Experts of a small language model.
Experts: 16 experts in each of 19 layers, 112 squared ReLU neurons an expert, 3 picks a token, a softmax router.
Below are experts of layer 2 (counted from 0) of a mixture-of-experts language model. Rows are named router (the router's row for the expert), up (a neuron's input weights, with its number) and show model dimensions 192-383. Each number is 128 + 32 x the weight over its row's rms, rounded and kept within 0 to 255. Numbers have three digits each.
Before each expert's rows: "comes after" lists some tokens at least twice as common just before its tokens as in all text. This comes from a sample of Wikipedia text that the model never trained on. Tokens count by the router's weight.

# expert 5
comes after: "\n", "-", " =", " 4", " 5", "7"
router:104125154183136154088080196127113195117105115131065183169113088127110133145125150097075120151095191114125111181145113142111140101094157089078181122072156098111129142099126161125108156127097133097152176132117171051129062116080153093146165098148105070156093157129104084127121142130125152128096119125143146130136108135149170129099096122177113149135138163130096117165113125148128089130167107093147142110124164160169140148098113158130156122218087115103148132122120097147097058139134116175168177126155155150132107126155143152122138151128135115141130200053105156154136108123129176192
up0:137123112119121169123126107153157143053119112140090088115170137110094147149131126142079149110152102151144086120098090131087092076099143089148141138170134157094116098122136130121139152123100069076060224132106107104138092142100132174191077155162139220152131118111089156127103119049100112094065185110112140156130160090128126106092142101162125130182134140049144123090097113130146108140189110110053087201131172067123204109122080186159102114152109130164115141127098132132120080112128174103190154118126175146087118137161104167183118191132158150063123089154091138153133076155098145135
up1:144130093174154151124159150191130172077163098176133077143153137168178152157131148079124107134128091093163191089120168122097144137127118157104151107139120166157129141152193125110089133152108088102149183121142136092141070092140096112110160096160135186150089165090124118131086117146111088036116160140086150142121106115096092180095158134113129118176115109106089165142124130091202140134180157085099103130145119097191117183143099112136092175128113182164119122100053117139112141134153080082141126113150083115166150129139140132128157081118155122150164118112021135212097058140149086146
up2:125100092076095079076142077121177157083162160161126136110126122183173120161123130154070137164136151122140137176135078116094104135092084055152114083139130146136124100095132117075169145041137072155087122088089114095148145109128099140098121107140157110161131084109116105156136131134104146116121088105085132162103102136175112126058161177168090173134132091092101118130115079104155073148134127073114128147150155149108118131142089059194147113198144152130107134158133145157150097119142104116170185145160125139184094091159153115150162114085194173133088135116045159121119143090082112123
up3:157137116137185186172128134059153165090165148174113081141126164137154134135122144117107073155103145089122097099194082110116123176157116106095152155132101202156193101113178126109093160127176133121082100122198203115177095084122155151137098078133088077193116152101183100126107183136107086140075171109063122144121137126101150109146153131127118166120140092127096103096085154150097121137148112126101103146121145112152108145137074118105113127127103112180126078099101125117151151115115108135190144124145165148072133070173059145149157084156158148174104126092061203070095146127094127136
up4:182139155114152118123065125128090171107120207128104132144075084133115105094151112165147100125173123151176072143137111096135095101153177159138158129169142152137150185177122157105151169141116130130144115189117108094105145151107105145117154125104090122101085110105161132121088123113155098106098101138126111079165086122157115167112126201136125122148199115115083115112111128154135130157165157156099140146117137120144115114133093199125193166144084167145128119091066144107098126085114113129174101172197175123109142110138178098174114160115113148132065091033129151054112111141115185169
up5:133093093100155134104105051130162163110083153117106161123063133110094057161072093116108128106093082085125076108091111148045151167140174079151119118122082107092083096115144130129133146153152081112127135119155145090154129118079112167112137100145163122141126166160089167085072139098114084086113150112095125181145149135123169108121121099169173156053186111121112102132167145134180130128172101115094107125161118089123167185132083143131148136126088168192129198101149147140093121199150100164146138129098150146117145103136106091175156118131082129123104108148105164168158154188120169117

# expert 3
comes after: ".", ",", "\n\n", " that", " with", " as"
router:123113119120108136132103187099064183060139124147128113096158166124205176139157069152044182106132152094147143145086092141134122097109081114129198136102105109170135130092118157166120100151131098113177137082092166132126100095152072120177128171155100155143159129168152118166152153124135125063158118224165109173152127161080151106114117102185172175147134170081102112087158142098169124151137176099093088120082126139116142179099090090118116079152119124073100156061086112118090082098158074115129113075143162165138174143183084070163075159101085163165111129120123182147124088138109138103
up0:126133111091141150169120132131124152073119189114063089149164058114117136121135140148135215114135133126081072086146076133051138162160186151122112167166079164112128173130117130129082139118140165164114163163124196164130105140104169162177152099161157111123073146158139135126106141139106139091119129146171154173141117146088153111129143106156099210196125160155135093101130157106088175119168122115117131118108104165184171112142105108148074148161154155102134125161170120108133102149069120135101191143131186144166142120172127163116134189107077129175119140083149122135106164152139147118
up1:117169107093120102088089213124110170083135146150075072168147176140142135121093082143134091122131110086107099127169083105097163147171165111129154077114123123111179190148142168142148108101087131170097100091122124091139086109099079133141166102160064122091187116154164138088134136135148121130134165168178113114157133113119133177176148126138093177198100142156088049155141107136155111180136126114085150080130150195126146145145082071142198181191076153124114142178069079112097139108159154121178133148113109156077147096145120119140101132123151209140118176117147196153099140182163163125
up2:127128130094132094094101123142131166120117122186086088186128158115155177152192149096164165092149129167139148129146104094115180120159103140132095107114175126134183147159163101084106180140148154116117149143153176061134124088123095092098090113106081157133172143092128126197089149178116136106130112132125162110182157160145078124136158189155106094121162135047119125127130184118151107145092182121090145104146123089156146126144066126195135144149112109183117151099135080073104044110090121100137139124171194100127104127117131167153140116097108096123091148110131168131117146139077134155
up3:105170064116121139141095131144105101138093086101152128151115132105130123150171120081137141133093132096170156149156177131099099121098049099093160117106144112099127136099159153177148139084161142162106095125162153097126141126154131107190155089141090112177187136152083099180138137091140130078101144070170128114142131139129153098135085138169132181183149088177124115178100136111102135205128098145096139148075121092143068089197133136174150125103120095145078114178079151153083135135059146089173112157173183100138123092141138141098112082140117108127108107115125181148169102119115072130
up4:101091156127109082164096148145132154105138155157148110133132158141208112114153163127106172155153104146171123090107128112084150104130149105098128116149102085137056092068163192116130131137143165154112113108131177129123087138126110128167119083171140120152104107135148071136131156146115127199127157116194129088114133135100138111087106148119147127182139142130152121107198127097093138132124117153136106155101052122182138099128070095086137094103167183102112119158109157107113067116120119110138164124095159146101160123143164173123114129061152170173067178071144135181049090086139117100
up5:108102143127106077138117187096183131086075140122113140170164167160119098100149121073092162119146132159137110105237076107098136098105095168142153111175131150127148132122148163139117103151137137161147138159123179154132083154079149136190141128074081117118146160093086174138121177148096150127097117129150137111138122152135205139081121162177218148152131105156145114157119199095131123106159149139102107115112168156149066130120111112200118133156147110139164150077052112121122116123156148075122141113159134138103129121099120124126101166096152184071128131088106183139080151112159148113

# expert 9
comes after: " |", " of", " in", "–", ";", ":"
router:133139123120106074118109115079178243085112147159102130151119120215186130093158085118074135093091160121137065118215094108102097105134127131091190095128153120097096139103165165098148155151125109124120164128110145073131111108093080123162137136089117091152114113114143115194092177085087180090128140138166192138124106070100108099098129164194137116184168161146121113156111160083156088183131146120117100148138118115159144136114066187161114144128126171120115162122155101140127082139119151165161137207138141168164140104146103106199117106110163136148084118089126154152099155128082150167
up0:140147156100170131058151161115119073048131122142137120150135144165165145122136029145198130118113146121111091126108102164140136159096123125117129078052083115131109137173129103127123139073121110116102158141134149174096079098110079137109107118171083109092117147189149135115098130201056075141052056126087178108165104117099161066073158154141122131158136128101164131121149166115078175145170126094085077102101129171168102151126136123164165117096174124111128149128190090096136093068101099084108170151141169186100128164138145126129106188145150098139139161126096121105079078043143152115
up1:110176112076090133154136168084146188138102141131105137086142090125179157113137090176056152113109105084180149104131089126111132101135124087112090109116095128083107186111179136161115131113114144101154156078116071091131103134067078091150157107168088095125150101129160106180139079172090144116132171155095099105129108153130114147101079144146101162149122145100063129173131140142125104206127171136152072185101149108077082163095093098151119208126118120092048149083065137118127104165168141178141154123169148113155147165204132094159126126095204113113112099137156160171132116116099141124
up2:178111165113179088138128124144098185088123197086126142100147082169152098181149117108116207075102129097135089112142169127143111145148127146189106078096125071173134107162139155080150184107079167113091125119095151144086088090123143095108119150130090146099177112120189118158110127116105176159115080112142102179128083148120089113130187172156034118125123148098138136076134161107198070113192131096146150118072146164140108174071088119131169187143119135162129134114102071148125152147129163143112095160093115091137177132129093156139150163081151155097145115073099152146111122134160119143
up3:120148172156152187146102135126151158166126121152138128141175114111137167141164107105181119150101115129132109135148139097089102081153105131174173176131206171141131068137138094140108163120115127094100146183161165121100173022107091136201133177169105081157118186154144112150099138096092146107168162167091147143157123084121152184135114103147102174095118184168068120138104149103084160123137160143066089088071140120145146116134181099155119145127161130124110117130123102052073078160153134104132122108100178156126114147106104148151107139164130096113149091059175132203132166175142168121
up4:159174064138124085050074148091123149116111110097130103117174112111192174108130107116131112190131086120122160108098097124130124133080116154177123115085079177097134162130153051114076124137158157152156132137080111091080121095137113100169141131143133159125118078114135104129070110079119089108087123134177160140075107191094123137088134114163143137164175160138130100109131142080121083203128161119105176149138154114192132108158119125142131178133128170128126143088088124094078098163109096172156179152127145157123119105097068080167084153160127143148119089157154111143106104118080133130
up5:119097120150131106179127158085141160104180192177178129072109145127168191143112120088134166194220091110111130106127079089143120135085074122132114107133092059078172151070129132166129121156084152142154179178086131167147129149093086103154163161134099195110128095090145103171119128116157115079138099148226109091126154165097109113097146085146188168146128158065159104141119114104145095125106114144164065127121184093134152113148121135158155185120138125156097125107105149127113112146159146129106126081174128196100080155097163133138140199164191108128150113103095129190092142150077124144

# expert 2
comes after: "=", " the", "\n\n", " a", " The", " his"
router:141115104112129176104099152148111153148109141183119161091136108133174150113169082070112147128177208097134120129134098113128136132062085120084168135124101139116119133113129142147122146132113141102126195155083095096079082139110119119116139149138099089081064112139109109110067208091119172110135113099149166163156111132064168165090161175144120169119123122111108068155106106105137127155126143095098111096119117177134085137090130143134133123145049094168083159126073069102132122157124110153164159162124180135147155107124119163156102142140154113149122150139106138103113054152163127130
up0:088126107123108131131119175102121154108168092123097132190129144126140132128145133105119162156078107116170152121167141123118149089131138128125147156128086167070127088112137122129110099185081126141159159154128177160119080132100101173173215135138095114160161144118153172122094143202093142108159163148182146159163122095087153104139134118141136062061105147119148114112165127144088101084152130101135095118069157112174109174099080098159171149177110153094113083094086123113065072081122116114134129093108103119131125081172153129111119141137182164133093172160094165130122147162111143093
up1:169130117132115157121122134106178166122113156186126182164139053187170132183095125139102100144142100156178084106171084109117113107132090085135167155101144135101140128147127085131085141106143150109085192108132199106112153103109171105154090123131139160110129167131149171115132147119140088121088107154138095171117129087130186117106132133146113141147185087178132134126103082121099067126102143182136080051142136148163129097123125157143156137112073157073138139075118098104139057125119098161113139130166162125097136121146078141176114170084140179083138111132084132147140086137121140134
up2:148126121115081176061159162087129141086085086172121152138160122142157120143132168141094154140175104109148125093162118059096101139148132104094129111110166100172160148115163133137091132141100140149094134130177125137087164080126105098140103104077126110126109115150114099134123145107085115112110156075093166141131146107106206136117082147170173125158109141136131101097120130103113078200189104129117143082160069117126211156166072108131120138085090168134096150137094142123161103101091140133135150130164187120138137132153106186176086214113144209103171199114129143153116093097125135176
up3:146096102128083139169104151135092159125101159141085123193193137152171195110148116129095151133105157088150159086115098137105083074145161096174163136153126095100169154095133119131116170175182144131136142141130185119128145139105141127147114144144145129118112131112181118157043160145139167125177147128125130151124149122147142079103129185148125107094151100146126066108130103099083098106142105080099105170075096103091195083125135124127172118202120135114094119100055075086123093079143132148116158150117130135122148096154097177173152121129169151117190174032171174086161131144140142159
up4:149120114102025124178115149094112139068109076159130121102170156112189104145148095131123147071128120076139116092152093186083153106104126082103190127106151167117177203106127116130164146148135131130152157136149119131163109100113082214122121075187142145135116180098124064165087174171126128067116112154180155118100126099114132126065140142115157105138163074123151148139132148142162114149122127129146147106106093096116142134168066115137074130103133155154131121155079061118167093065112090117172188166180184160108172087212104160123115135133112164146132145095128139080167105132084165132
up5:130142148165112111090097118081151143075128118154147137133126106175197142159079154138059177139178146102172118155138074095091105104143131120091134098084175120145157149155152140136042139220121186102164166138131152123085146098105123105116086133121131060088107136126131104135106151105134077183180118171112155134108136142152176160097136152126102094117137130147138111090125092089097153131129175158124112092096091155126111128149118116143086181126069187106107140151098130144107104044151124139122162139112166168160173136165185137195096142124138129139130140085087186200116146135115167186

# expert 4
comes after: "=", ".", ")", " =", "\"", "a"
router:098122162135106148127135121074144107102095141132124110165135182149199133166170144082095138129124113113194093109153137123088157111105148142116121137133127079145145113108168135138125150139099146138187127142143159127099101111121081110143118132168142118175142114096150101168059142112075197123110129142081167127159127079120124111094167137137187135094161094130144109159119115048121081196130086154064107168152121174135167128141101160168141166146137101142078144130092088106090104169061095140129128156177184149181191100189091145197132138131129159136156120086120186176148094069110144127
up0:105116188159068119141103197130128132139106176115147131173107110140115184180078155120140118142122117102158180082096092116118130094140123120162130140177125107109106108147105142125132111153189173111084191090066145176089097117087070195136141092060120152133106096099095146118115159111121144116201119160177134160114138096135098150047116134146177133134123102115100147130160122127080047131068202181126089138155147161121108091107091122107118046122092136124082139079058124100169110144161132191159114129161142091185156112158095193129071131156142129112110139118095158131113092149068178101
up1:145074158124091116150082175147098120122193145164177128188122134112184147163150127138089123135150105168131130125160136095123101082082115075166108144128098144130117179166162104065123146097144131131120152136124174145118105075097169127163152142138066074153112132099115184138115140115125051093108055173099125112153158161136139108104112140169155156160100139096163123111111145159080158148110185111116143077135108125179117104136106130180151106103114142078144156149111126182155110164082143089115158149182158189140152119119053146129097171159091176155131164142089150047109069146184187154
up2:114144161108101134100121199124137174128087145168144152173185142120059150140117101177076138153108158109194140117130094118153135119138166147142175098124165131131129167122129204127142184159121221173119151149115156096132087118130171135188149127192090130140140108157198110106142120141088126078123123104119132071114093135154187121124108168134139118139173217064154165082108186189186121147164160111131116077141099117185134114088196146048098075166139145097138123122106076132071118110146104082200157135120139135160180108125093124110077104135159113089110160096119148144117103161123112141
up3:080131172128109208117112152108117173118110169138164156095156145145149164174182099086119110112124108101128083096180137106091136083094126086147160097099094148145158154120127136153182128111078137145096148109118139116055078085168172145202110100171129116138110118147081121132117162110130090119173185068131176095134100116136154124086110139174086170130194153125142128121134133124111115114144125158127061120139188165112127147131071138154113070151109112149109157094164093174118100117074130135208173103153110129169118164108149146105151120131125118114141112110146167090099065109154180132
up4:159111170131122103116181174111170186092185110126116114196096093138193172067150121108083200137183170118157116140164107190131118132150146085136094161095090128110161158136147094123150156179074173164129100109140137189158140112120103079115177114107134155151071144173117157137093143128120118121115162144178129150113127129162134138165126173139100155125143154181075178113149138123186153130147145161145127083127140139148091155112084110160125122176189167106131109123116153127106084092129119139184154121135140145151104123099111105144077144177149204123113150165085151094113073165104176142
up5:135117133141138153081197131080109189090088149161100099145148114150106123171163130142116161107127091152185114153124114145104035090071192088145200134113122196033111139077132085100077114104126134046129139123082151163103073083107125151170095109128126148121083173126158119149051119160116117073143107124157129116131150122103132133130128200126132098160188114141150120181125140128089097130120106170112110125162145124121112163169063104162115132158096128162061187074166156125148089102139116187161140135103148147163141108181080115144160141109157156134147153178113147121144093105099101109